Experts of a small language model: 2 picks a token.
Below are experts of layer 2 (counted from 0) of a mixture-of-experts language model. Rows are named router (the router's row for the expert), up (a neuron's input weights, with its number) and show model dimensions 224-255. Each number is 128 + 32 x the weight over its row's rms, rounded and kept within 0 to 255. Numbers have three digits each.
After each expert's rows: "comes after" lists some tokens at least twice as common just before its tokens as in all text. This comes from a sample of Wikipedia text that the model never trained on. Tokens count by the router's weight.

# expert 11
router:087123138127149110156085169107120138161151098055162128131092126092078037113151150120105074012123
up0:184079156141166127151129127126142105112145129117135077077126112156128163163153144150149091193066
up1:142165081106107106146167086144133121112134145204126128098123099172088110128078100118128129162172
up2:171103053164152122080107081093135149078111110148114202167111090124147162162120151125103160186151
up3:104136076156122094130120099132164151074109147114110134119090086116141130066171129109102161172135
up4:086134177135144148125086129144114124175124123132103150129119119120130168095153140148187089137085
up5:047140105145141156136154097093073128166131114153103134103109070137104143122099125127041130112098
up6:150176161187126179197140109065083153068135150137128112145154119141126162144123118153101141144145
up7:107121120117153106101107126172146133111079178103118103142120141143146175144153182068094150183108
up8:166139146181100131138101100190098143164168167161171182118205166117106168136101096092095089077116
up9:149132025112144146105145132115077134107074193146112172110152138124180135175132173098114119195110
up10:160078084145135165097135137128147104071164168190105122133179107169177131140130128143131175162116
up11:147149071139111123112101140156195120104140154188109111144078184120158116133120138138079129173116
up12:163154123175124067139124098105135154154179177138157113080181058111105136128166120169077152106133
up13:113133099125131137125164069067135147055163147155110111146166123106155124155129087109106136184091
up14:102113095096169159100200126150107113146167126180117182116141161138135158123128149077138120175087
up15:164125143173093123167121142117137162066112145168085118135128093114150161160120083164117127138103
up16:140115133099141121115177130177139160150161111147113124092046104134113154140111106129081167126113
up17:201171114178118140115094184121161108082145125124161070116158091178076129127106132073127170155096
up18:073095071111123148140146195129118110131094128091090105158181165146130122140150123096164117140089
up19:121150134134157092146144136145092147086171084158090164199158126128161140123141169082200153109123
up20:166186143192119180159145137156140162113094149163145142156153124116152154153134104115133123101104
up21:141221118104157174127163163132183102065129187145128151162098146126154139147119127128114160142104
up22:162104069123156160094153155133057162126079144104060144212143144102176141140143192110138167197100
up23:164175108105141151087090134168163115109200095131076162120109128155143066122134125109101129064095
up24:140129111140159122134115085147097128150157171101135108036112085140088143081164108113119189153126
up25:119120130101095131095169115100122138113153134169080129116127171133156123195113116125163195131099
up26:166196152164160104159150149118191154135177091133158154176148073157102142126183105111142126163197
up27:161129133198107144105124122151177157134099133153108125129142097160091159099180103115073111102135
up28:148130107121117156090130075109084126109138138126111135178113141065151163138183133121197135143102
up29:109150156168150139144140106137150158103117101147113107127129133148127144099082112084043113179114
up30:135172178106127156140151087154095106140174189149140135087140110155121154158168085118112158159132
up31:154136171209154158137117145121103184119120108106134129130104108153128168108159158158141178102101
up32:161107117105099133151132118122115127130161108157190140116098110151101094094048120152139109144107
up33:161163139116170188128151122107155086106186167132082193170130122166165094150142145113085186141120
up34:055157108110097146145135104134117099142079151127084164081116177065144109137138136157137158070129
comes after: "\n", " |", ".", ")", "==", " ="

# expert 6
router:050148105066175101187152135137129106172075068128169102155179189122144188105141118126156095068105
up0:071126122085145127135140106097185111169104119179126082165090108144129155066136105122171164157193
up1:105154221186162118073153063140161156113145212148117145135083148109134101153098111113172089104146
up2:169156138186109121135128120120175131143128101114088131124180089085183158096119116099131086127153
up3:123145132082158145119100118113132137115106174119160125109095131148077127115155108142045098108134
up4:152204169143122147131047060152206103130099147148089167211165116112100111121125128160077129163138
up5:088196083138189107104094180033173151118125203086112127114151140099177095101171116084122170102113
up6:150118129170095120087123094161127172169153131099067116094064132073119058153112104136110122129131
up7:160112120193073148142111152141176143126175102139089125128119172064058109141128122138103166157147
up8:152143126110121128068127129071135149133124096144151163134175139134156116086144093094135123129069
up9:142104138151150108106159123141167086109115080163162155105144099113093094087080123114134184122154
up10:170085128131083183092145153202066176175182159085112136111151141165165142113185121185127066130094
up11:191089178106112145124076110098167166158145107094149164108157096096122103152095089161123129102112
up12:183145097132098143123145233165182186165170143129125099106142125152157112161127089118068116121105
up13:148106145108108140117082117152091089097153128156121130148149111142174119153068106110137092167157
up14:162144146151053188111124121162145141141180143051093094076087105088128131135105125158057106129186
up15:108129060136137091110133120163148113098117118187153087122131089147086115111121124137142140096146
up16:133133142134143142130113164184146153115154111074105160128129151106075087140137119178141120127152
up17:111119142106113100154088136127160138167121108139147158104088117071118078116161163152097133107159
up18:101134143163060129124084095174091178126111117150102139099113111124185134064058090147182142103150
up19:115124155173086146147106174141117054129174124159112134130075039077126142091148175114130122108101
up20:148057133082166109160139148190158123113110106133115144155143103181140148137121121163151146091153
up21:129106159164148094110019105109167087129140152166127186111107053178129113089141125160066098079126
up22:139134108107116132122121126123143125139144144078134172146134072102160145093080126119115103039071
up23:137128109115087121149114120130105229130137141055117113099122103104070133126146110133168142135133
up24:115165168149028146138188156140127128134168168097103103060085108154077079138041142125108109103117
up25:149140118180086120141046131087121158151167110100121147098099097121128082074096140188114156091109
up26:118179107132107121111110125115128160112138136092114129086170125081082137114091145106089127101131
up27:111161175139123110108108141127135123141143183132169139132114087194126075109146107123100086138145
up28:174088104077113079115162173145142069097153100072087045120125098104099115154067180232170140138152
up29:175092098163095135117136148127112111130139139097088159109176121119061135102134179153131101095090
up30:131150106113134126127094128121155112132152090081107095145181125107113139118132148157137147084115
up31:141170188147180142120116133127095114120152144116131161082109122188132161118113145144164108141160
up32:179189178114117139094103118131194147120175157059123153152118153135057116065057133139140165096180
up33:155080084116153112134191150114152154159102146112118085114162152139130141119121129075187035096096
up34:092112140092172135089073106195139134151124126120107076121102194113133134127121114119115118110124
comes after: " |", "|", ";", ":", " in", " September"

# expert 10
router:162186136163128129069138114076180213143094122119055165119152109127174178128101126120096147157174
up0:103107145174158138120137159150155114111089171115184097111150097111122132122155152167130132103106
up1:136106137135125132151134092145152149121180171096181182095091133085132128103139114122115080099123
up2:138080102186111172145099214158097131097167192113101129164107132136164126107095128154135085145134
up3:137106171137127103177172133157164130154157146100140109168129111080117074106131114098093075109113
up4:155162093119138121124106203127124084135105155133175104117154111069120110193162168137110126094090
up5:124086095179187096190104177144127117142068110134148163180098098175109115137142142134136147137132
up6:087152149141135170105175121074149100114156110160139121140141130124114172145109158123113113109147
up7:162118127139196130217181154143123093162127156120145143085086081180171154068140155160185078140084
up8:134137137107133092113165135065125094134113185115110102135157106120086164108159139106106113142049
up9:134125086120136207134083096133105074130121170095173156142136082101033148108160112080125106139151
up10:135119133095151148200121127151134101185112132187128113148155129135086150124133077069176141128127
up11:186117104154205100161088166150115130120148145145164188121143085095123121127159124139134112093125
up12:136100113104103111154160122118150063139097169171164119101113121133136083099090187100115115147098
up13:134138075112057196114080109137211124129110145143131132129154120145168096116100124129141105083136
up14:185109096142094131113095170120153174114192130126154101175154109085144088160122110169127156089151
up15:089119110138092072139128153135169086148173120115126073157133110125148150099106139114066106118129
up16:111095097116192138100135122120182096163133202081079108175097048107137098098142162174134146147095
up17:120106146191160163121166106103138102143144168144114144075108125084104159142132089069182116143105
up18:147087085163095101081124162123155172134138121126124207161104139079207099192129132094101123115100
up19:115123088146119125146138128162129151177117098125119110113159118124139145157137176153051134115131
up20:130103097132109041135134120132145092116102139101160083122106121069136107121100155143138120110159
up21:173113093128126173134093144139106101162149172115117108118174118103165121130112098150117115099126
up22:170141160111160119102178187155077135171106074171119131162120199117125122143138154176135128091098
up23:143157118167110115096137172123068163093169117058122120192109126095109162084152138088140140118166
up24:077135154071111077120132195114114122152106134107020146187144080165130155120063161148136121127132
up25:125143098122146179119217148095142172125183131072118154087114134149139173205138146115156153109172
up26:134114162127106123119072128128114188107110079126109084126140128115131090121115114146166148136104
up27:158163113203091115165110168134210123127144104157124041146119150096168124057145188161064144122141
up28:144076147105145116110100223169087113102123126062142134157077096120132103054122141133130160137098
up29:104177124132102162129132128120159206155153106148179137088148081103093135184084160133128151112093
up30:110153168142106085083180133133158106135124156060097064171095109078109075080145124129162125105162
up31:134177118122151177144120139132151116111118094112092123079117098168162105104119153106126152144128
up32:186105116150123105106132157128162135141081113140141121151136092132193114133138124140129159138123
up33:140113106123117135138143137158149164079113122083139181130126169163104097122126142161075115103093
up34:174137118117091113123134173118128163150126147134074222108142113108138153147166115140133123109156
comes after: " the", " a", " and", " to", " was", " of"

# expert 19
router:137133087056148095033079119142137056095107126164149131088114108159098134086114086192100149106105
up0:152110118127065118147133199146144162118132156119149126107128152096165106102078151132107147108134
up1:123054122109196135161104121158062136158152144158169157114111156098085155125116106101163188116086
up2:133123171122089094113108170104087172149181091084110123130091095113143167139107059143117195140153
up3:140111116104110143153145055145184151134101138133109167142169165165147117114165136193102133115110
up4:149132093116136101107133140130167158100131093112132134124103152149140153141055093193161177196135
up5:185161135127123175119191088129190137122094140118105082156154148164126133103127141116087160164083
up6:161126146108084106102056188129136153124134120157157163111105151092162107139111031129115126116103
up7:093130123067112128156112149179047139170109155135196202118160109087130134110103136146166165093104
up8:160082172100096165127122107143105199148118124137104133146123168084113134170090173122118086165115
up9:117150146146100151141147108081180118166108102120139131150124139097109128153116143123145115149132
up10:153115204116071181165142097060138197150186099119121145130136128089124152127096127122107112113158
up11:130108116132170075162175074165138124120138137122089107107075125141106128125131081140106102076055
up12:064020113136140153097096121136124103148162133162148093150117108156122102146142087157114135105182
up13:159057096202079079156089093178156157115133116096123158120154169101147144122091065122188105129106
up14:153133075072114157091117136111176125129162120111119113130100118071107190081069136049120130091130
up15:136144076117164082150114066185134121095151106133097124104105027149162112120128165137140143080119
up16:122145115123106157187120104156145149166163106109158151168157145105162186117081144102103166149146
up17:117124084092152118163138045168138145095190118109174175127145156086108130086118136102147158132129
up18:120154132128153112122116134155072120151141169174117070135138090131145158068132155127162166133137
up19:169116132141158120129118116147079108156132133170121185130077079119085152090114093153174122173163
up20:143128148085132098144186163158184139105155095108142160101126148133118192071133135121178181105085
up21:095121162091101107133175138143094128132086158162118094172106100121159151109192101181159155144135
up22:158074140128085161169110134124169161113122091152151168155132096150150110111021131159182165133114
up23:140159147185102097153135170105195170143123134170127166098177119147164097164139152182074086141142
up24:118133173097121110074198190157167126117149083110117137139116162141185109123142169136112087100122
up25:170130113103103135201102104133094113153110123101043062106098091083099136126053097110194101100143
up26:081136180136161143067119123123130142109102110118133119136138175153144142102110133085194137142090
up27:101141150082137160099121089117057137162140088123103106185132143138126131142093089084134151113098
up28:105130146116095129143187089077172166141172116133114115162185178097159137077143175127168164104137
up29:131116164136138126224123100119131128126188147131137099120175187099115144128119163098113095140046
up30:135155113146142113082143132160159133141124068099137149099132101082120185082091079130179140099115
up31:102172134131093179125108106131093184146135097093184118156149129126183128109070129098137172135119
up32:155099138137081144102158166147124110109169148190144138108154128182138067133159136148028145168141
up33:105130142158130162102160133116137123147148103126155143154058116071177189071152118128160128134145
up34:160132154092102142082182123235148149190124164140107190184162178108130179117170156092063177055075
comes after: "\n", " ", "2", "1", "0", "9"

# expert 13
router:128145116139199148107115147121123145174143109122151102171121103181079068128062082119125083070046
up0:191112111154112093091092122127130061059136122143108105112147101086167137139084143092118102037108
up1:078152155123156179148099040159127119114126164115138127166215076148220185076169183115140137114060
up2:162158114136116112149078027104157173118093119145156169077094136140118164084104129130180150138137
up3:117146152152159163183135098201131124163106172142106122136071124138107158111131095153146137077082
up4:102132095107111137087115136061149173132093142165124135125156139137158112105156139147113143130135
up5:155115109132174150111113098202156112155097172104122213118127115074111145034087123162149138093146
up6:140139084104092109089172128132129185157127174065144175127092116134102130102143107173145150128126
up7:167214054104094179114159131105123117125174115100119134095133175087115102156113097093145122121153
up8:115128116059112122090129144104180145171160090074107103118135119139126160112121168191102102139100
up9:088142159040124131140158188102146127061128114197135079138192082150094112144081084110084203143152
up10:177155146230092147103112116106166099138105162137127160169145149102160146091139121127129133161114
up11:168114086070084129040131164160173145155117159157074082176100126090143148110144152072130121158086
up12:148167153148153152174202106126164114138155116138133121130179058144113146098122090099131092115100
up13:190145092175121153140091132121111098174128154068127150147128175110100110114177151147068149087134
up14:211090114160165181127079148136209128124153144103076167162120169114117125177156157130182111137131
up15:201132094123121121211144113079169108082151110120115072115145147133168109101125096080116164101123
up16:113137137118150143147112153147145059127111152132167100061098130178096123066098090126064133136150
up17:143163112126132175075123156044238089126084094116136126130162109076163073064117179117138111148121
up18:156160102110140146130136123208127133192174108102106124104165151165090141156085175169095106088118
up19:051122139130128107055089128137132178135082107104168124063138145082120135094116155131136154146177
up20:173112126174123137188172118129182108167136128142075143146158092121096125178146165088116093139074
up21:114158108123141091162150099137119123120123147027090128055144154105159176099160134093065119061077
up22:151110106104149135134140097141162116140176140194056094161182147106155118096107115114073143177133
up23:165147120150075098116082165145106177107028141120118092168116146120131126155151110117112166125111
up24:171148115199125145107108174192061137129129129072108154068141064124059149104162110105106134073099
up25:097165140116091151186079120107169108103079175145137116090182187091125078100202115162115100159090
up26:135116133134082148104110111138160067151128114116103129118081159070207042128197164111146183121163
up27:138169080157160138138040164092133139170113109136194137139124171124071100169180124107140134133096
up28:101137182127144166125074120215123169140152122121088100162073067171137120136136141132120117143127
up29:114152109118130129093138112046136139146153083118181075103092166180112141145137133100088122102163
up30:138098038131104161136113116162175169159178143215135145139144168079069136154144097083109199127128
up31:138171129126136116094147084066177077108122121132120071127147140115129176129071139125121100131145
up32:152162137162121142133122131091125132096098136149099156143186140108137156084134099120106103182174
up33:104167082127085077102089159197114099122140135151118169152158114115149220086134169146109157094116
up34:137148142149117068125101080158139113164154128099112123139095149161112109114152134127110177086105
comes after: "1", "9", " United", " No", " U", "S"

# expert 16
router:123074134122106153103137110120133130138143100125162145145047064140165130166157129098115130122101
up0:111108080153133137150129149131142080147109187151147103098130143095131151112152133120139142096127
up1:112165107113155103057128095123125145110174107096125130104109103130112144126134153104135103113192
up2:137133107187064136102122045168149105131112139130161137131115079197132154115117109173141129115144
up3:170101069172115135150117105143173098094141140165077096142085130144124114117097148174083129113189
up4:106133127161137129136130130095111122144068074116114092087105104144089110162118167124163140093128
up5:162098066178119126092081130172129160137154165135144097166101125140111134147094204147185132135123
up6:126091171110112142194141065177090135124177136059086122091080139123093133126117113101090137123155
up7:143100121144150148127081112145133112135150144124105147162121105162072117100198126144091134112133
up8:125089163156169168097154071141168146140140175106138100203107119134105111074152090081139150107129
up9:101138131125155173129123079172130176174074176176135201095109122169108176101159175126138124105091
up10:161086182120144125115138106170150152120178113088113136112139118064129067138155136144141139098080
up11:115147086179115193170134167158151104155138199149147173131160138116084095105169190140144136135108
up12:103147148099066137191098077209134144204091186112162089067090093125121108078145106038114127083130
up13:139166118129097172154120193149137152163111101138116111087108117156124102088132068089098140083100
up14:159154125111181101144094131088069144111169132075120163126117138083187083096065110147129107113096
up15:078135111089141080132119118089117135179169103155089138145174156062103142088122135188110151120090
up16:138176149183184130055138166137159139138142119147068096121131096102114114095115094086090084133113
up17:147167118178177146073114138151126123162107174131140176133135128158170108108102145129135151105163
up18:100107067140078096062132090147106195093100210140113140092115144146116161091134134142140087112207
up19:148136126166130175111146126163142172176139177125157179068109125144159155114184103105164117118098
up20:130140091112122121090128109098152175166107111089140107085136188149088131095117105142111124093121
up21:176115168129224132146097175106131112160168102147108155117161143101095117169141078133077082120080
up22:108133136106137155134127069163112179100209105161096119102174170114092143114095167136194156125109
up23:175134133096197185070156131145106130141144106138149132083068116198124152131231120134156072108095
up24:161082126128154204219077132176139111170189112135126116119103081156169114141160116140136118075104
up25:111123133131143138109117100126076127158123160114095108122081136096121123142124185086170145092143
up26:147145119131145139139099155137175198131124130113153178028086136160158118111133133133173084115102
up27:183146072139115103107135133061122158094113110175113071155107156136110120113078135166123133152147
up28:152143150131098155121134135082167087105133130128158106194174132069119135166108063176080071079152
up29:172080089060114087184109149201177146107152110108163153142174149135121171102150170104124146113141
up30:170145135121055091073132152172115123128078130171172171146187162130092104103125163171139129100123
up31:126060068151125088129116136152117136139145075086143137133158084185110111117107073112130134147124
up32:147103097160113137043131114114109124124122130124085134154098146103155102135168145116105152035159
up33:144140122116194098149100168172126152152144099131073071142135151151125148138188083110129095089180
up34:084103188104134132102143125145157097123076109111082146067112139110168131149122121075114112090125
comes after: "-", " the", " a", " was", "==", " The"

# expert 9
router:123124117152049168064109178087121085119152118118099146154106148121184103168100101117104098131147
up0:098125095124083081121106090074128134180142124111140162189103104098152190163137123088172112107141
up1:120157179147109101141141113167150110134097151151148134069168150082111144152126112139193077076060
up2:161142121121091063123132104123140119130101164105086099104146134144163158137067151159194167117167
up3:185184133121197108130109126128130094175162207157146163112141157110116147092078085114143109115122
up4:163106139144102121173126083145111184139148182156126133082170130101108190131154166175171144045142
up5:085136172157126146181156115132136166156109095075142163121161138138101171143120126152092126111081
up6:163094096167079110191131136112062156152048112105153085164115146162099145096189165125167158112080
up7:165140137109125114118135103124160163144062186151112132136200077174129136107071146147176179128133
up8:102079128121127135152141116105119130139137117185089211085180150074074117101159139133040106155093
up9:176116158159151064166146097067163188101132161121159122155124154150106148166147168069122113137152
up10:085121135114150087151134145110107136171138131156131129098163086100148159093125116113170113125126
up11:119140157159084100125112157144111154128205129124165139092084123112135179135119114179150120060092
up12:168139136127108126150129168114100157112184099167110135141135104120143142145078152184142148124158
up13:114191159156132157136094117192105115129127177131166085079170156131136149058149107110140145093071
up14:164143107100081107150132120148106130152066147129171102144157099103086169118174167181132190078092
up15:136118130115151166160216134162181145148142106089145182168150175108090106119139087113052073109098
up16:175119091134118104101109145134159091166141099161123142112128130129184121094146190095069133104133
up17:138106034141151112148141140181156187169088160110124130095099068125133191073127160135149142095128
up18:168125126108150117102115106144154089132079052100107151099123147116102105119138124141162177130131
up19:159157104133092112129139133055144146136084097140105117169087098126180116152125126124127089077121
up20:112132095100110138130155078115200143178114160128130119042109118139073150120149113113140150112104
up21:142131151232051159153093150189154141152126139085076200149099143096144098130154102162130158049112
up22:105123146141200059112121134133108103120108122115149122072174080129148094139071168188118201086142
up23:149157119173140189205121106109120133141118093157191142166130124098086152138162106130084096127099
up24:126098171104124157120111172137062108148145126106134141128129098118082136099072145215155158153092
up25:185084151202131151142116145049145104122105163124107155200089072147189150075125119181116171106137
up26:143127133127092101135113131148189111105060124065131130140115163083090122114109061126143157064133
up27:140125109061132160083145113147192101165134090131087085101083109118051144079118115160114140076093
up28:052137160134132086088148114202121116173095099134161138077148206075117147071088105186129175085073
up29:152139097099124147143133100175140150170127147153172123125115138182118170081142104140130165142116
up30:173107181122178143199160188131140132141098153147119167106119119063085145152120123135075130099150
up31:200111190158158096107054136106148108125101090092192123129101100132157138081187104200157171097179
up32:154159081142150157087147139126108144138130171110182110086094090164145124145149167058110152148085
up33:116106156118132153148145131134111184107160138135132147154114148073134134125118122064148104121143
up34:133141177136108142153088130142174143143130151156146199154062149094124134162181148176062151089135
comes after: " ", "1", "9", "0", "2", "–"

# expert 0
router:162118168055139145090124168105111158130119156154125156131161146136141115141139142065132082114138
up0:122097095172144152105173131169178118145134101157069173125166206117141115133055068145146135129103
up1:146102203123101094173113140115175107126069150118127124142100132127164096127198122160186163148132
up2:195174163101125166180157095127120219166121118097157122148173103118116121139098125155105139142094
up3:134183112149112174169136132140112135158088129073111150098174095144169122087144147167132132093067
up4:144078120111122096091081114063096089149130094115124155146124125171118147083092145183164107105101
up5:119154101131146145091212128119041175159079171130106180067103068163093159129170128120151104110123
up6:119150069162123157088102101205126100142119207148158157105228146099128133164110146169047119127115
up7:131136124145136081116207166144088118174143195193139123161095078098079069116076130114162119133139
up8:160100079150115160084108140145094130133123187131103172142141140161129093077141166153167135120084
up9:140242115112114102143123175179164169071095174122114151030092149126145093092174124123103143074078
up10:112099150129129130100114097120108135149165133159083134187165144132174149163127158164071113101134
up11:138168146133132079116134070161131130177118136125130132076090168118077122144163106075128145130131
up12:104144096065082139133131130150151080122171143098119095061129177158140201216181136067104173091127
up13:119070140184136148113146120155070124087160123080168169169113142069102103151123093162142094140097
up14:135080087116119112148093088094088108092129140153116159145099127164141160149143144104155195116128
up15:100177138152134168148154127148088152113131218126065173118147182091096159171139128123140114131082
up16:100131105172134168236118141104111192201106120070134154095132138150102133118099137202122143119095
up17:130069132155156147179109170117085162125111112109157147216115155173084109101110166138093106078099
up18:155202214079075120154090130127145187101079069072099134147159097083107154128081132190131144126142
up19:208085099143119113157113148173155167128082121116135114093103116101144155088097177124140147123194
up20:138118083144114108128159124143106166135191070097118155097188093128116255150115157077069168091131
up21:120134186118150152111151112162106103141131149138150138085052084163136059106102086137147174132151
up22:077185124118122144118063131172088156151143150166123075158126093149058148127205088114154097091026
up23:208164109164149134155135131147132119126150157134146178120153057196110095105139179215128134130117
up24:146119141185097090083066193158180139115092170101117119163111140073129163094133092101099163095064
up25:110103170111102124085098120082105165198117101166087129114153136127127139104137154098115119140107
up26:146118150175125122116101057127077105082181128125111110041111118088137104091090129156114152140155
up27:124119173094115147166209144097203107120126120193174086093106120130116128123109120181137126181144
up28:064110083160147114134119127125105123146153159127170165138041106110095097117136064136105122118072
up29:158136175113109140198099100135133154129143078120147113131111119132146157124080112232127141155153
up30:117222108101128095210137077104110174125101061083123146141155111160113108120100115187106178137097
up31:126125098181128173123123097111141190099102093100121129087180169093152162169106172194125161096073
up32:131122122115123143107111141124035163127147066193131095227132080123168072158071141141098113146121
up33:146178164138124110171096098145110122116085070112139143163102070097099137154109099170123147078153
up34:136048126140054090123135217191085139154150130155101130165163139128139098183091186148158075115110
comes after: " ", "2", "0", "1", "9", "–"

# expert 2
router:134145101076127135128151134146087129178197146088089109123142116127114196104126080170145167163108
up0:099135108139134067118104151057162114011100117121075129076151132123127089144079146137150025168037
up1:164141185180131133132129115128167147101123104143111156173133123149158137110129114089075133108124
up2:207103155146136148086104178113133115096140171174151122150141116149121159110138169126152108155090
up3:113155138102094118129108152137148095179114097108128172108192128166049130160115114175125145126106
up4:136139071089075125127116093145134118147153091124113161089168102112104133092136139148112074111091
up5:159133135063083205159136143148156135177099132171084154174153073131183178113160078162084081141136
up6:089137191072160088152072133132146159112139174133154179118127118155128149120200167148126104134131
up7:181107155112093159168066112159171135133127119092127138160163090174121122114111105168094083078142
up8:144172168154103126131103092095173097095133146157130080151143152108132108101122162135101141093082
up9:084089129138117109145091078153140145106148124184088133114098182093144156113132133130152152074180
up10:097159113103137109119182092100055080175121124115114105135121137089140173149135096132151168125150
up11:136118126143101098130127088174160149228096125124170119159143038102084117058142117121136123100140
up12:197168117162118138150112137117231147011169091133156164102111138141137104073126192141137143127149
up13:091131135147150142177089113097171093158162130152171107131102109156153064164092144131133129098063
up14:128096084130125131117153140122145122186178156119199143188117054162062090139157168108165105122218
up15:184130126153119121128077073079096129098072124122043116162132160109157173133109093113104127141164
up16:090075157087149128231144121113132118237193068130146121208196079179058103116086130112122142082085
up17:102156155167126135143062206110156167112090089197178107138159101158163119182121224135117130130106
up18:057156150104143136162089126122046096178139122145123137139128134120155074150103157127096138142087
up19:053117169152087177095165126168152136118084167136149151117135138127156119109150140102098140120118
up20:144131145128119113120107132147163158169106160079174156126178174109134143114128124142133053147115
up21:165093196138123127121145152118092172109043140170197117129091131120084080122114135170148167128116
up22:125130099120172152128081158091187127130159071057154111090045150135112173132105112089177137101115
up23:113115100095113104156143155121120157172155101199121104167128126114118063125074160094150072141162
up24:169183173162157156111117166162133162073144112098120120147177121163166135091135115149109157124164
up25:220130109129135113103080147143095146117074114196109111124169067085114109186147153146161096098153
up26:129122098163158106169112157129160116089096080145151115129172164152155086112086238095135121088129
up27:076122134167100177127084131096113125084101101161104189084092050113177104165096174120150166117098
up28:176171168141164100124128137153154167100070116074003141125100126137091159131184119113140149179160
up29:074137167125126103138114178137085159063073068177150088153131085157107129113081124161192095172179
up30:128136179109187080139135086097156166001189085205111137091130150110133149146076185157088110137115
up31:125128070117123180112153114096133155137124105090103108165128087120114130168116158153098077128134
up32:128135042087102149166173084108087135104074131095144171070157121116092194102137134102041161104099
up33:122186119158147116138140060144137114058171185145143125096103097108140100107108113101122144156149
up34:188113121135177086180142121222091152105131179155170179088123107082128145088149156115107176144108
comes after: "\n", " of", ")", " in", "4", "6"

# expert 7
router:127189169077119130143155153146067140133092114111168120221144121094109166094147123156062117110120
up0:127118091058111128102165148149102195139110164142113145135079138129159131141143087131147148153090
up1:130126131119092120098130091088144084110203070119121122093112102101169164099106150121135129111109
up2:135187096187127098127220111126162089155072144181107132134120112139140092114132085183100115138131
up3:132116134171128077085182145108153115150131180074112110108167092128167076133107103153121128050134
up4:121094108123059086066144141140160139133109110133116158100115154108118070098108160138123118077178
up5:148149112176117138129149100161175222145209178126104166072178146137122118166198156093109071148100
up6:123096118135172148076103131109161182112130172122124178131147131108076082092161114137093125150116
up7:146139109169135163069086114079120125140127153130145096164106115105120139183196078091184102122094
up8:133115125181073115119166096136153091135123200099092163116125115081088158092052123177061089133113
up9:152070108121107078067011159114123144173166087178151136121162144212124114145151144143166109103090
up10:120107081182146147102137105121093121088101104104130099123148163145159135197140119076129097122085
up11:155093130169138143049150070140188102104094101120098168104196084107104146153114165134198137131082
up12:128174117114109122113142081153150110166123199230054185114194160092069204169084137126139149131081
up13:132170182142096078117078116046158149111132164119127104160134135155085107131062149129100147176195
up14:132118134082173090150147103100170169101204104154085120114164135106126167175143095160091100089061
up15:146132140130145234137177126156173133120071112119121159095140154085111122134109122128179114082090
up16:164127118104129159118095134086141143156100141072143114134134132137118165107145064094155130149108
up17:156124115164071154072158110124181088110094176143070176061122142053138159163099099121100162098067
up18:111147115138115175082108185115142130136159074135141105126139125125129074183100160125117153127185
up19:162115111143177188063176136082160162091128131097140167112107107175198113107125091111170086170128
up20:145084108091113094162123155127123118146146140174091126111113102169146138095208135187143112074127
up21:203141108140169110134142117153154123137157120069127142110152102143124113156195126132172092076141
up22:122108119141161147087125120194126152140112120105139195134174152124196131158169054093161118078129
up23:116156123190143192141180218117140091091169111213165097120126089128158112125105069121080164183116
up24:174150114143087093112140120161129138159120130143174210134122119100061154159110179105082098110104
up25:180088096142084156106148123080140151160114152114079133117109123091138164140113162155136142061153
up26:113129141150102153140166146145134115147133127132126154169099084076125152145112154139145163123049
up27:192128113156102133140133072129131150145126142129173106125154076141116174110165068079106111115167
up28:150108072136208103144086125153093100111118128158097190154124097139173133113201091061145202152124
up29:125146062104127172083168074119147101142083134111099117173161116083159123173114087110100109106117
up30:135156147165174154175137117118166100130174086154164117104132111096087101087099147168095124190149
up31:130080119173128121102080101089136162192137112141163123146112112120099117116143159111188098143159
up32:130081153119061131148085194143143107107103113153171153122161058176131145151141137139142126117137
up33:110153139177080103126134169098180131135154076138103055115158104139133167044101171132079146115188
up34:163117126159180109108157128128088105103184108149135128148139130126089124118131050063057117129070
comes after: " |", " is", "|", " as", " with", " ="